{
  "normalize_top_k": false,
  "norm": "rmsnorm",
  "attn_scale": 0.125
}
Below are experts of layer 4 (counted from 0) of a mixture-of-experts language model. Rows are named router (the router's row for the expert), up (a neuron's input weights, with its number) and show model dimensions 0-255. Each number is 128 + 24 x the weight over its row's rms, rounded and kept within 0 to 255. Numbers have three digits each.
After each expert's rows: a language model's description of what the expert responds to. This comes from a sample of Wikipedia text that the model never trained on.

# expert 26
router:146133124104111127165150094113140154172154136139151120154166164142123129145134143109103126125135105147160082120167163156088102166118135130124143117114127092180134111118134153122138174126141078107156104106119132088117101095156112164136153123163101143113105110099147101141138145161124128086086182133151137102129131104125110143114162081104135125098149163113107075164079117155154155116138145129152138130130117123095095147139149173160150156138125109083071129112138118134151132145133177164150110162135139118129148122082161093143121129152118112155121098097132081115143139095155120130133084114126129108153101163116119153125152165186116133110131108147153130122144149140122115147150127152156111104114125137120115130114117117094125154144170112094155073098122104163164139163107175
up1:125141130072139125132123105108124126163152118100142130133148156116124148081152121131114106151102159134116125141156162111097114143145128127123112106092140133089141136106181110144141123148126118108100088130128143147132111125135154187089127147163156151138108148139142131130122114183114128134117108120130159146150119138110114167130133093130147137154124118117164121162078131195134130073145138157119109137175150094144138098133127172165125110136132119135118151119086134157088145095154136119125128176164161120103141116087154106158129113136158131141108108119151118171124156127152132114155102106123130120116149062107115099167101139113106122160112117172120116147113135152092110130130082102133068100082111116150177096090153129106097144171209150138079087122124136122124104123127148
up2:141173148101092137124130073122102107144133104143159144110116146156099128126146101159155072148172122111147142062167105132114106129180105147106116093104106131154147101110166138113161127128095150143142073080124094116149071137132115178098115174103138114090113169124111117121122157120126181095118119091116146084144127156142110114137133132143161147132118125113138133149098123113131134160111164110121150147172128126107135112086123149178106164131128118145134159144137122169092137102120163140125109153146139108153150113133156097139136109123078128149129123080165110105118132111130130118103113153118140136135106153135143129155172109151130148152100112143133113098128134146114130103127085131126113163089153100172191110128111192104104133108143138093150157127155097123126107122147136
up3:127142082082111124123114076143141131088143162119140092137131111186093149139124073131118155126118121100130122123099138124116086114104128150116119152115139136134072107137113142105124114111130157131126128101118101162061135097094150132110180146161104117105134131134109142123160123129141136108092142104129181104144160117157089123137130077116117135160144162118155152116101108149109141108127092084152137129128127183141088094162087122124089114144132111130153121136081080171110092147127135160136132114141100145159140117112160115123130104160136142134079096103131133116136097118137068128125166142104132113143162111133137117132120102123110085115156154123096081151127145140133154183144125179073151158117106116157150120110094142090168154140157133130149125155132161144122145114131141
up4:148154126100125116072150126135147122131123137169133129117160167138113139169120127116117148131180115118131102105138146133093110130118083153113134151111144129133100168118138164139128138143140140133151160157139152151143109126123138108132157114138114104143145149158149111111120151122121072104120116058171156141144151110101129140147138107051130134111141069112121124104150125115157129170107166091130135188176110120125112165098103095136117146143123152122120140081154098158153118139170126125147132142157143092130055120167136114116094121183133090135164119106104127107110159103152146102141139158104095167126136107148119125089129137127126140105123103123098174106110115164128086140116121147097116118119151113158123136114120133069106179124156089154120142132133109090145090160117095
up5:141169128109135139138126111117086144154085126130122111118149159114136089145132128167146127111151110117141098137123160168126117155131167139120128072123188107134102108118157134155150131141111088117123108086095098111155140103161116179140149140111122118145072155115136145155136124158122114150104088110127142115154121100131131099116110105099134147110152137090138104102131155126093169114130128132112128159144118111133135149128129155141124127149153120123143135127113123081148088120175166149141149128163143107127140090165104128132102072139142140139139111118155135171096086115096151109103118150150122139104168077127123091097132151119149088168164075159084137167087130090090148091114100127135112163136106115115112152154121175097077122138110134113134096132142092196116157111158137
Final word pieces like le, s, tion and four-digit years, before punctuation: Stackpo-le, acre-s, upsca-le, 2008, 2024.

# expert 19
router:117159099136111120124112119115134106139152126101088113140125108161084126145163146116107095135112178135113120093150136137125114149096142149134085132123152148192107125156153135169115118103096123133143130173136161114142148123137134132115138116157117096125152126122113119141138130126118122134152104060118125181112142123107132147117097110078158130190137122166117120121145092110147144109140097101176121117081120108172166112096113110136143105110088118162134105119099125124090095139082141115142140169070144119166096091139135118117133136225106109148165178119132124119158163153139121071139155130104152131156091110107121099118113146154116115104129104129131125126090146135139089129162123131170127124116157099117134165104114098111125142136167162115127130118111158138093143169155129
up1:115169137107111139121124138142152092198156145114106145155163107155109131172152104139102131100168114142149138114095158150100119167140116134140107164130172107142148153120134148109148131112144127117171142138127128171103107158112152110127132138154107137110122117087130083124132148112147160178140103131122091130129139101128112136114134111122132120148119107098119127119128115124076187154105098133171108139130145132141153096152122127119099145142088127163113146111101147143150145150137131136066143121101135105192117116162137135098149114152141159135111128106138120172163133166163139104099137117120128176138121118162066124091173192130194132111161142123123114128074116103156113128181127130108109117129152080087132120121146131143105167111130160179104129147158117126127120159153120
up2:126108150090076095116096113136147127146146147163149125103185138112140134090129167116104106104121154108141116086157121146105131117121141140148095078112151164145091129116153118119135184143110076119125100108154095102099146100127137136105120126100127117094127112103084149147120141150083131110119113135093149103134122108125125163139100113096126131146124100136147122144135182180134141114148097097127121119111078099124123151129136086140124105149158120120099127125150154132078139077148106105109130171109130118142158133096128107152136197172114155111111136127118123137157100122120070159132118140138085139177168125081117106158115080091113095138138122120184111141131134162136117135109097108188120127127137154096157126115149112083133131130108140116079147108136104101136136129121155
up3:152169101147094159141078121118065114109111138095099120093147173122146127167150155079170169070108126129137081161171127109109122110139109136133138122129138125157111163086142121107156135099128135154113128130116115145135146109148133150094121152182079139172116139124118113124175153135072111140112117078146100117109125137107120124137122080134085113121126151122121137135103162109121085128150152131131131131138117114148112116129096127129127147103076113106137148152129048115092103135160119150136147108115112088118107087117143082112182140149152109107155127167112124109139140136148128120133146155117138115122126133145119129141129132135089127071124105102099115113112090165142129175150108139148114076136114128132107152070115144142120173160161109115125142100120106150133092148131146
up4:143164129090122122145145140149124072145101116100118130131100133141127120164063133079129143090149120133139148126092157124141132124128112127114130129102103157165123167110137155121174143139121102136174145123119167162143160104128144145120143131133132137160144093101127187155076102112126159114126171089115125154126084140136127136078112116127149111132108097108155097124086134130111167107123162137129115143153134151147076113163095120160136119120102098119108116149193136123118124143153082147141109110093137099164123105143099106118138098170122117170128158149141125127095145129181123095146172132140168132120154132137099179115126110146147120192118086138152111127114129156149147143077132159148083154153155125102143135111112115126089121155142159135173114137121149154127116175122149
up5:149149105152119147088111122148129141105126131142102129152134127141106110122167134115116137135113103121117125119169122113123148117114114158120141108129133107164143130117110126164146139066148118141147130112152106126115114132141165179138132142138144131139075153177104110148067157135100116165130139152112102177088091138147112157138104114166151127070107095122141119107130082149148081119149141146159145130132088129084114119143118097134134164138119111149114137088122080068109102114113160132096122107116124093088129113124171106123154129113106171123126101134173129120137142124094114116112151122088111165063110128119136137151122154165110136148101118156123155182095129150122131093127131111109142147189154099135133102093116140075147157156157109093137104116139158160129181091155097
Interior syllables of longer words like min, um, it, ion, e.g. ger-min-ating, circ-um-stances, vacu-um, awa-it-ed, bill-ion.

# expert 23
router:148161122143127125154117095105116137150095115136141123133124067135137134157065118118104108081086123095158084145122087119118169133127090125110112101102139118138128144107131181136133160139104116087141102080143131112109127108126103137088151144151110159108107127121148115186112134134135133109148136137160152145097098159123125139124154059142140149148177167098115088120108141126141094163095130100136101106137116148105122108135090123131114068136096133137136115136165134147130125145129138092139132176118145108146136106120150151155085131176147132164097129172124137126166110125150110120074130126162117129125152132109126074143141177127148118132163099114107135157112175119090142134096150123100094160177135092078124138108166143100150165104138115122102110128087131141137141112140115
up8:120130134137090105088079127096154129162111098133108132116158127110123164144145145133106127164167164069142110152146139144128099116095151139144154106123138101165117164115149152096127118099137156180135121137144157106120070132120157118157089134152112142116137089118122129142108144145117165155151172100144147129100125150092152119104135118106150145108088117130194091188132130114156093112129110152161134124150132144149187106144129126157061131139138106097186118164114136096136080097130128156171127142093068116163105133165130131153149107148131141115127115131158124141136163120151107118133124178145143118114129168112139133122135158160118143085132145125121120126136130178138143146127132091127098094175153130157096140102115134147143122107144144107155086111115115129153111138126092
up9:142113087147152149137144161138088081157111147112130109129115117139105114127125111123140141176123160097138151057161120086121123116155102128126140151146098092141135114097130114118121143107149166115140147119145121152120116135112125143111096086110131099119151135110121141087063188096153111121113160142170108115126133166118093134125143086133124159097121148144125112176159142116134116107113112095140143160144097106134072096153136087176132140171154095128111123162138179081178139128148079107103126123096128136117107098128117103123145153194142084116146151166114145148154114116121150154154159121105138114073144129136134117118126162116160123100137097142127116119083130155117109112126131131161107141097124136102108152125139121139138149132140162113139190183142114126161120140110163
up10:139168191092135139149137132110127094119157148112102123114138150120104059101149143107149131099120138134137140162136102149114111132125126107124118114120141079131129127166140132140122143117124153137126130166102140103174133169107132173122141155118156078155117123143130116124145179113141128168126119122144142095134106137164124149116145098108161110153098081138153135095133142132152111152169090123141103125131127103131159088102164115144132131116134074136176138104137088113139114079125134132103114149173132126104117120162158134168115132141117122153121174102140091170153167160103096102152080070120135121128129131114115096134138110150102116129145137104135155144170183112122095114126135119139147129128116085120144132092173161131112122110218117097135159087132098144141162140168121
up11:122091159136123124153107143138093103137125120137126139130176186181123118118124127095096134136113138104107149117123166134103093152108137151072129133123132147136131175173134155110128101041114116086134121131106141142167085126146149159150118115117159115129087116106115120147095139135134172124105116086144143101123134097128135135107140131123147108119122114130134118062106128141125151129144142172079132146142121140151126068030113169097116132120119112149145122123137107164106118158117156099116144115085129154131119134177082132086100148111134174133104119120088129131137111123137146132131120115100114124150109156134136152136168147126140111134128113176137106151128138114132162100151093126081084111090092120089164108119106134146117129114151159129178142100118096104151143126123138
up12:144143108095125136139132146142136162125107113102134123097126113140130085123119173139153119122118102145161112129144168127144124113123147131124102146115144120122119112103106104156126145134094135109154112159132129192087150156149144086132179107137121117154106143139134152133129144099155126187131141130141129088143113097089143121097122105138152176135132139136118171146123120154078125150111158093158124087093135192097152142142155064138147139130158152099147142103123145094118112132092173110108157131170122156139163124100144131145107141108149112100141138162145136167121126105111155099183151136168111134138083087167136144136108167155153087083143098154155110134106133144118135114135124141114135144143150093129109109097123117117103131125147084094143143151168150184152185171150090
The word of after nouns and the comma in lists and places: University of Missouri, one of, Boston, MA.

# expert 27
router:123155126079086134105123122112101153122124128095101095106129132147092068090086125125159104133122108104140153082177136115096101114135070159082151151134101149144069164099140162117135145096109127137140153149125120155142136137108177119097148139150081133145122123083145141160147102124124147150097164082143071150142147127134142151091118086149151125177135128111118147095109143121101088103119118133149136135142118188112103106134141156114108135157111118117125118142108141161161150107148111109132106105126125133130123070091122155169132097137117106135136084120141108116130166128147105114128107139124091141146127127171095155160115133131112142144146117157123073159063141096130127137138151133124126143141176128114122099114110135132117130144102151175123163117146163172140138136147157
up1:147135107047131120123112134164106134132115103113117097114120140123095117127147148108125132155106165107144104123142137115097113144129144118109135142116123143130122171129148158130158101120125144134109104130106117090136146087137166146085102156121128136152084142110120125108094150122125095136097140107112129118104158145157164146089092106127126138140091141095104129082118162130116139146077143126135143153161141144140120091118121159129080113137128119106110142130140121135145131156143148145147135115117115123128126109151149113112152068110187164151127119138094107168153113105171151123143150112150140137080137059136056086146154153139047109123119116141150130147108139144109164122091092105117099101130111147053109160136119146144103126138151131085175119118145129126136145183146182
up2:093124126118147083095168128155135139124118062148116139096132101160101105085149151123095102091146144164153102145121108129093113146132130154078080075110152098139128127139157161158134105142144151137167140125113105163162120163108104104137069138135107117157121112134149154124121147122129093163165142148138084091091064140114111132096127119098143112148141088120102123128158100073165133130122147061104127130127143122098140105138103141125128137067156104127111151128130117176096159133149164147149135106163094153172150109131131148143147127160163105136121150111132135150146142115126121106097159118135107141141122166180106124128148124139110129146115124138135169094092159136158151132158152106121151135137128112124123082087136114119109167133158120107104136127119107157114136085113122
up3:150121154117124153147130148111138165171088089163094114134087163112100113115103142156138125112161088127090115128137142076101099120154114139155161155100155148145109132107156149090168136100129108097124141093189113165147127132092118112141160119133097118158121109116085141156125113171118153144109107137157134135119133116136114142058075135134096141094123179155115132165110113123131127130126141144114117139141140131132117103176105088146113093147168080136120176114132138129148106106148149106125123104158078106111108108136146090132156103123092086149142111157106176134123113176120076126131149118115168150115098116170129162109146112188132123174135127140103152107127148087153131114131174131162111143128138125109137126130164100113109110147130147133110095118124122114143138152147092
up4:115147160167123115184136144141131138132090116118114108137099137144102154147144086097113135132126139117152100122143106173119143076116145135119145146101139118169117156099148157163145163090131133063163125106190094107123122124120108140138141104175159173113098125131153143162145157181159114125077118151132122123084090155146135112099122108114104121120155139124113104146138080129128100099100138127149099141172117120145091100145114107138113147131128102118175154106118149119163111150155160202120099127137129109169101115104139146112110116105123137161108139112186126104139188115135094152137100165095102092111104119120117157122138131122136094134146107138132115127145165126090132112133127127111137146110129154161149136119189135108166138134124123150157102099135133177165104148135153
up5:135113155077122120108151093136163111121131090117087098175118126162106149109156122158131104116123092070124113137161119124071115108135132139089126137112139112166115132150143141166156156110115109146096107128098090130136122157110137119067104083166137130110108130123126126146136099108137131179103091156126085092095129120103120104087087101141147173111129170146101143183142115124110122113131144082148113130148123154114135096175119134159132126104155078132148160111128132188112106115164119162149138129115152146123093106047116135161138110109086110132116105112127143158115120114167130126136132113161181111107126130141128126084107166138117133138104133154095122144120110182099146068150103129122119122141155148137156137105136136147142119111131116098111130124109127147140079138131127
Closing parentheses and table-cell bars in sports tables, plus inner pieces of Polish or foreign names (Gide, Kieron, Mickiewicz).

# expert 6
router:148136147135140116167137115155135152137087051120155099140129121138105131123125096131159106119131155111116130136116123103126105095113123133143124163102101103149115106107112129134141161070136101095118091131132148104135156141146133132131156122135119149159142140180123150137114113162136111120164104057118129142091117101116125133094151094164165121176169155143145094108129142106102154096151092140111119119129081154130119170069106160168128072138111120120111134125141117150118106138140149102157147089090163136109173117139147120121136145178094111166122149129097108171165107120137127124160187131109118154123119107094137123095125115105121102081143126116135148095099133110108141101103138113110134109136139121113116105098122159061112153157116094088143095164163100129156106138148112
up6:158127119136132099129104130165148109175138131097139095130157142140129127120125109181140128108125153137147137138154111117098126114137157114161081103122155125107102127158143161132138150115107110138124093118159099109119114105096137129109142066152135102139129121147116143128100118155139108135123138126114159153122113170144109148122130093108151126117161113103137134137144122150108120126129121106137128168138126130127091158117148111164135136116134134124150158125085132138101155103161165144123192112181179101136213096136123137213138128130108133137128134123165135169150114127121148118168131146149122152170175105114139119171108141100161113160116137160116196119079176111111163130107104132094136102155142107172144160078121171105120126125123103081130130132109115144131143093173084
up7:126089198088121141164093177127119104113141151158172163143104123129122101114159099167106123098104134092117124126141154125116101114136170178164128090108116121120146178116085163100157145174143132084137137111172132113101151103140127129102139176135144198132129115115101132105127105109129133110121106095136151118131140121129120132122128110127096133152151121167120148116164146119100103103092131109228148116161093128154109110098122164166119141084155145099160125123138145181106138136131141095139146118124132109128114102150127125131137152127144151157138143133105095159135147079112117141114093114123163149158092112162120145118117158119132103155136133139136089167145121147105108118135121127093097102093160114119070146138131122108149129137138103119081143138134115107126126104132162
up8:116159127095121135152129162159107138135106106108116115136134138140112088126151111167101137117165055135134123141130138146082064138107126137153140132148136157121107114121153124139137148097115144121132119111089150109142108115147165109123176095125138127164099131092150129155123156163147125123143127143113148083123103128118155150145154083134122128133106119098116121085130142137157107161132120086103116167150121119132131112110140100099140122107164063166146110122115097135123109151078162151123138111162096122147130095154202136165114074115079184157142122089119156146137111186141126128138129091080129130124142145163125115120111176150113127099110105122101079138148174132152140086116123082158119165150118138109108120118139147124132127142135082102151187130130154114141124143151123
up9:182181125099073097138086122075159138122133153095126071118136132133137119138123099119109107157126164169156153106156128090140112129096101103125128093124113147158085153105096137103132133060057125137124103126147124154137126120117160111117109090123144161142093144148115141131121132136127142119129110151135126092170151119156117131109130138100128104125094123150137163110171109164097132120135115144153183183144087130150122088126105118126147135123144137120164106134124112119167125169119150173127104131114138125143104125116110130092122123087149121120133127117104113116105144082121131128117131121147112137153098116159122161115148146090112103152138123117113109108127103119173096115152088081072128101119141156114076073121097123173105146135110130117123105114171105157168109146095129
up10:150119095142147107139124130130115131158117144094116124131116159186123112106128117099139107119119062100114115126137056110172074118143156126123123135117131143121159133103144145081159131118144123136113160105164090088107145157114102172109133134149109169119104138138122064151126162160117096140122119139167136138148115131122114155085153139119164107095121130172155088120125118114154126073117104130118106151129103114133090134128125117118134117116136115140127134113120103156101151149107135109128160129182086129112117143155124118139094127139133115150118133123137092096132131143143119094158133117093110122126139132180126120145121098090030133118135094126137115137104133152173169128149104161146085112159113121151121117136087121124130183122167057098144129166102103138155088142115138
Mid-sentence function words, chiefly and, or, but, the, as, while, after commas or prepositions; also "or" in "Country of origin".

# expert 9
router:123110137100086073183141095120124105171146138150112089138118081171134123113111120126118102128134086150111173141141108111110152113100158105123153131126148138121122138153158162120127122107125143152080130138151148111135150128123157140116126125122123130112101092114131147121110139157088140118101155096160113097103136119162142131117108110116139144105187129130188120117172139129113173124143109105121130126158092147132142145108096139146142141045158106134081129137144136136126122138144125155115142128105134154143109130117115100119104131114091130138151134165089134149116133116156116126103104102167091139114136165183128173103123126126147111140078124085111114095173156188151161147143093141156096116131150074119154131144128169123101151115136079084106162138162178154135135169146136
up2:189102130157095107115106154132150118170134131145121115123143140147112118133161121089120114121090129153134146116122122132115133130117143115119118105141154131105102108102143123151151167127142099136127116131098106117141139115168115164111107112100113150118133139128109120150141165125150109074122145140108088076098154096149119166126167131138096138143117105121144143153127104130109155075092138094166126166113108161129163136143137080117107164102091108158126109143140141132113076181096150155120141141082073126193145144156120142125151120151096140117132100135123128170170157084147151106158146116131151165132150113131130079101157140117098066080107122146143143160164126128142143114095105132111109094147143140114107124137162205131121168149119141112170163113126126116171155118131119
up3:165141102120125096127110128119133099144116073155164090119136116122091086114128141121172121141078138116133138126099152122109130104128147124165119087127154156159131134146124102143142163129109144102138128124090139102119106096138139154150122162126086140137128092161117118105117164141103083141105155136152104139090152143102116157148100084109142121158089087149127111117111167119129101131137100136129131149134115135165129155108133105116102151155095150158124119079128134179103120142123102125108117121163149115115146152149142080100050141136132126151122139177122122150139118107159168173131143145184105110122120122143140169088131152130143140166119121200128139129134140131108151153129113140141112115125178118077075165112099110124084125140105110129130103150110096160105083076155108
up4:133104095122109147110176178141139124134104153116154154158146116148074121116161144157091100130123139113182132160126122125146131137134109107145124107130126163155090168105152113120131140107146147138097131139136119182118109089135128143134103156135108172137141093135114109186103117149153110101114111054167101191153117117129111161125093098140175137152104075131152143138135146177160107131109162107141133148121089128121145135135133152147130144117135108146150138109120127137123156137096113139137119153162150112115121109127085099133133108116135104160097142159141165132137190153137108121105120173119081107101122091108122104132137136099148087138116146080146122159111117156121120161124171166135104111130147125049116134106106104141158162136136154148131111166132126174159119105108115
up5:204140109121134096151109118154135144128126066103124146154137149131113107096114094134126095100099191138135130089155121075144135125143138141129094124094136134103118151111131150126119110110147144152132079119158082172104140151127118131124120139120129125184117116165083144146122110141156120094073139109133052134145162144127096126135099135119114142128161129178121120121123127129082114126092133136171147157109095141115106092132115124155101113149145101111125142115133139118131125116194104139119112131132166129106085086158122116094163140116105148125106172163173131120160128088065126110124133113157103101109161157132099108130150120119150142107151146105179145160131112116148147092132104119129109062138149145134162108131110167145121142109160120122138114141094153138142129148146137
up6:128155119158130134134088142150151142141126132112122153101144138126093158136103146141143096088159129153112135099137105146097098140124122169120117144123126094138119101104110117119167111152120119091106131069069120135123097122133148150076146122121085126147151094113134180114128169097149132101090117118177133136123185149121107157140129098128092146070144112138086110125157129126102160088131112088140150172128132184176126136119135147133100125152114152149154127136121131162160139085133092130099133130113137138181123109158103104160126165128142120114141164169129145134159191116150126142132119118126126125106157123116119119117110108178136118092152081116144129159135093138150129114080142102090134050117093137082095116129119137115110161147133128089137109102164121139135145151141138
Final s piece ending names and plurals (Phivos, Prasad, offices, Boston), plus place or person name starts like San, Paris, Frank.

# expert 30
router:142139110110122103134108121089139144158126108125077131136110140147130138105147147108098107142116138131083081117107162114092102131111143113089169147141110146110139137162139166141157131079120113127109131116122144129106106143102180138130147098147093125126102105123124143157128112186142119126125154106157090128106065130136133133135090070142119106091180154147116126104140148154137148139152122178117117177152124092104156144161101140140127117098130128140160116103102097149134116164169120155134138112116148142096130135097137103183170174096139099119096097105135146146105170081123102104119119174118136117138124113176085133085127176102112161135094094149140096114113124103146125138157102129173132102151180133121150102105149135155140128129122142112084133129100082147165111143126116
up0:131133160138100155152166106163113082119106139115164129101123089176127120119157112133084115096138136140123075124147119121133104162157118121118126124120130128110129129106165138140143171121127152112089147106127082123093118104097127159127096143169115110131156128168104154114127131117093115117123146141122160159112117144151119128120072094117147083128123158167124100086125127151145087148132075102138143085155146097099097112120095150126113116110159122105147154101124165136090155099138160147127138125164050145117105107105138128085100151111118104128147130106162127145147196106159157109115157116108088154128163098170123182120122117108156115152121112123141142092100079114128124148106145140106139108166113097142119101085151110097133152145131101147090113160128110130125129146162157
up1:160109118110167099118157097133116152098060107123160137136174075185128117110113104120103128126102155105133171151143103102133157171088097135101146115115144092124120145141153157132115144103126161135168136099140105142105103167113151128127111149132139122145122086172148127129122135132107121091095133108163091143147118115179129171131077106124105112141144131176155096097151124138122156126126132118130155151148084092119166102147121147128158129182149112144143134115153139174157121118131124130116144142130145144120147124088161112158134187139098155136108130119144171113109157083101117132113127169118120151144152119136082118112146121087116128107120113153149129101123124128122167151127058086135153121118107115151177116109165149117123132110125143089145107148153071104142104095122128
up2:127141168142120137144100083140150119144118078151126114142101108147120150125088071190143124142128134141127106115114114138132115128134128167122143120108139115119112103157108166144154135132123134127140115151140134119116106086123135120104137163125103132124081054122125129104115115107167117128105120156114101097115112104080132152147162121107119156104174151130126127163151129125094111115170105105132148149124109135105094140097108128153135142125127108116138134130132176173094089127183063112063125100156179124167155107158123089129129098129156133098122124155157145185138113086133126174144098143091173105131111126139148164126131123157113121130159053129091115156123127156118112151133094118133143119120157084143124124142159147121119128146102148114163126139140100163187116126132162
up3:131101144101094107104141196129093138123116089117097106135112128153137149140144094148161123131158147140105157104153106086111142130180073133129092132143120134194168128104148124154177150149155148110082142163112140121114079139102153135121111152195134113122170092127092118109136144106135137127129120145197144148128134127094128128105113122130133100121130107144122149118129078101133108151113152070125141144110122169125138125130118121150121136143119086086140122109121145155106074143100141121133126112090162160136125061107121144134117117130146153152133133103134153148120171107127143117144109161120157118161160087117137156142099156152129132124117118117122116147138136144120141125154138093135088116172101152111187106140120119077141163107114154082143157124107108170106106110164121
up4:141139138151111079159100154098138138134104147109169157122156097141130151155092145157111057139108129131151128123110131151118110132155127104118113140115153172138094105151148161112175103158094113111129170108126139145112114119126154157122115119132167099150141103150134149162147139124173104090119137085136106105128099103112154128177102111106114150139180156138128113122143159114124127110100096102143134106133105121171106130144096160123137128129160147163165146107091147133133134106123145121112125142129147129149093119134131103120136149147101098107109116135073161134151145098096131091101106140142122125184116187158144156089088106143133097093099109131110102157145174124088127141175139131126100147102123093126130139113130144128098206174137163149151130138128101186097112108143131
Country and nationality words (Australia, France, English, York) and inner syllables like ke, re, ve in names (Trakehner, Deke, Make).

# expert 3
router:172171141112111119118109157124116102124109090126107109095176122133143141134140101140162130100162143092126081127145131116120143165127114125102139084142138127137091114120145153163145114100067132121114096122155138165158135130082167171086117078119159155114123119146165141104148143111131117119125136108160150131118136139142165152080136078139149170132166135131145076150144137146117130128114169090127132119117117169132155140128141152138101090092131117117145133072131088068081152126104143117103162121126165095111136129121152129131124127138128123133120186107139113159164124109119140155153132104156114155106120113187134138157094132113171153170138141099117132149130123122121152104143124087145070080104131113118143087120131143093146122149171151076132149136138118144139099108131096
up1:141139139125139130103123126128137136135102098151135119129176104139120141137137170067130126095138130115142107164099089134158114135140148144111113111098148167184133161120139149104132107138139129153110124123083121142135162104142134154125146150145116147141137113127121134170122152134103140144153134122130144142155133077121127130062122130156183136125129145073119149131090093131108119101172137137099120132137104149117141131123113113151126118140153108171125153093132118181153121122086136091142117098113129071111098101149145178157134145119110171114127146132154125142169162123141159105142148182119076155136115125125110121081133175126131145105161112124135153097137168141145121117149122098168126150124151110125086094141140151113154123143164084088144174108132078117179219119127130
up2:127157150105118091118124121159152155134128149118122129087109117100129112139124131117174104139115180128119103169164092086153108099118122109113072120140144133132137127167121147120137137135110099069101128136150124084110109112143160101148079138143127113105139139128119116133116152188088135099137162134112106112083099116121089144116093101138130145169109156132191110146115111103165113134112160098139095127124127133143145103118128163131124132129161132142132117124103160142146148135136064146091118093084123147179126135137139148120107109097146154111120144114119130161174161139126106132131139158142113116131140159085117064124132141152142173130084122128134131110123118163166179106150097122136066089145123155135149141132122133115098151116153116108069117151085136087125078119168118
up3:127099099135074103125109128128125112141121136162208126140134117130123110122169130127105121114123167118159145079103159138072125129110141140134106138129114114136139132138149140114128137087130107129152109115099053140094126124163169127094114106137139182149131157154115131158115130139119124123083138105167131129140118099101137129078133129094152127088169134153127147140164147110118062147130161179139152153130097146147109128097085104113144170121131147124062132132110101141125119146103149139111110131112127145139114118118107156160110138128123137133088106120133142077096132102133113133127109164103111141183115140148089108151125129133151153051131119080134130117137102099085088117147114108066138131079105086116131126120146144082106119137152140098097150149125151124148141138107143
up4:165105136107125148146080127107090129118133113108127099162176158154113109138147107151136138104095133148136128096132126140123128139140105148141119160123128091136109152144138127164122132115154135145113167095144093113088113161139117150085112083146097125160135135104072138118161128106130130133099157153143135118192124100132146138084136117117111146069133086141101094132140110130145116138137205080119128178167128163142120155129120181157156134151170103138169152144106123140131118132130120157084159153137113123125179164114132145100159140127140143129098166089108125099107157136101128115129164094133138144159177140133123150141099146114152107140133143129089120138152131136171097098128114092145155123099150119109127093100140145110123152112097083175087127063129150123132151125149126
up5:134071098139121105108155111136091077124126134082161117176132169111099097125136125130124104159116133141126152131160092149119107105096146147083116121150136108150079097113131123118133150150105168138160125134135147119099127159154132125112155141107169136138126132178111141153151133149126151115105125164116088159136099131112154096128103130093163181127133121176120084128135150125150109156106133109150169119139146120135121125113088124154159193133181101133131105115137120146121098130114104148109124126164086120125134104129099155153176132093099052114146142133104101109122133151122099077091116136117141146096158088127107157179103166129106131139098133115157074123153142139132086159113110123119128102140138092114100129134125126084105150162125129105094105120130132091105172122115137
Colons, dashes and equals signs after infobox or list labels (Species:, Time zone:), section markers, and math symbols like =, /, −.

# expert 31
router:169083114106135100128133090118107137135114093159126118105117143140115147145116122130126100105134109139117093158127124111135130140101142120108101138131123160125129121117154163159130168143126149084139164116125115172141115119125124114097112143170151115141133161143122121152165137118138120073106139156173153130098056117144136149096174151068118159114157178112156111166107106150149138127122137067124127150169151135118150132163100127125146093073144146131105144130151083186101119119132156144117097108112145137134136117104131092138136151122102087140098147124094095110134171115137128086144112137125114129066116157149137102124163143119133142153087116129142097097150104175102165113108146096126137085146154073136170105112098132130135187133133104129098128124179100132151131150130139
up0:130147127137161148120121100129123142124137081146121153200147131149079138094121127138110109118089131148125089126154122118118149164166158108107133159138146148111135100116101104160163131081122145138110102126144076152118154154121104158094112165151102128164090139172108163147147106132078143097150150079138122154146126111117146124141119116120128137122160157111143143116115073092122146130179134138116137177138124117092105113130097165110093160119098150109157201154142125176091119116091100094124166127119146118143134157121136131130112105109110106142090142131099080150157178118118110124118102105076114127097132152167122160137109140121110136113134129129144130120141123154132132131150093119137129152180167095137079107137119135142106143134170094129113121124196128152133129096134149
up1:129144144089134116143153139126107074115079121163161118140129115148100122109099123112160150121123114096135155121135117133113137111171125131123146157106146118116123142088142171149143125108121082103116138148129173149173125155105135166143095116167142176165146114146092112146088147123137119121109116089117159158076097127131144154105114121139138116135117132127151143154133159180167155137176109120123135108093147165092085150139101064142130122134116120150140138108108129146105103116113125115145117077106087109158127140110173121124114084149157122182140126147132167124155154138138129147126137105137109154099129139177137221118147117155152141163093126114107092126110127137118133098168106120126154133177128107091124120131157162117134121140125123141170064105154137152128112088125127
up2:128116109116100115215129102135162107143132091106126101062142136158131191088107141123150101155148140107149166136145157168125121084136116109159129095108115102141122108150145139140185146134131092103082090082142129130083143154145148154119130110128111137147103139103113103079100119106095143109083122143104114125140148150110099152106144145096121124140134151113122127149147123132131102122156120138118128153152127117085113151139131108129102122202135109105138189132125135164129133144151122133102129137121121137135141121161139095157082147114119119137061095150114119135146142114141136096170117110151113119147161144107137102143106110110092110179116107173136153093139121161105119117105103168140121105146130092129133092139152176151096103160134142138084127135107152089117121107160130
up3:179110139100104105110139104132132146127102119126167114102064125137102135118140107113151075094095079143145141159130140142137118114148156153086176085100154163157082139137126167127131159117170146164124116111110084146130117111160123160127122125162159124145095119139105163122162162184097129110104138149142140098099148130169141138113142130134146191122100190134105114055125135184117152099077148149105124107125101159117113119108084121141106132120108131111141137100067114133111145127145155124143154131128082116099142135124125102140125120102105127097156114166131132144120112125145119118154133104160101100148117129133119166125116172094131144138123123116143106085111131110084154123152136103124096120130126105113131089101133112126086159182133108118125124122162151165115129118127116
up4:141125130124134107115149159136133134147107148131119150153112130131116139178153121126133110080086153137155096141140123162105110155133158124130134126095160106129128173104138158094125101135108105098118108148147124158033094131148095159107119119084102107132147124106131109122102164131184085144155124138145108142149087133140120133140133117134155165188098180181122078138102142180134091127103130108116122139127116144108168117149142083164116142091118097102086137148107122120107127136111142111132127108139105087100145139101117099129072156121105098129077114175128107151140110108152121140154161098136157165096179109113141134146086106116089134133111126138136155178161157107088118104132111146125097133149136099128148114097096141122136163129132093120132135129111146105139120131145160
Pieces like d, al, x, L inside names and words, e.g. Ro-x-burgh, Al-Hilal, L-LB; also London, Charles, Royal, organ.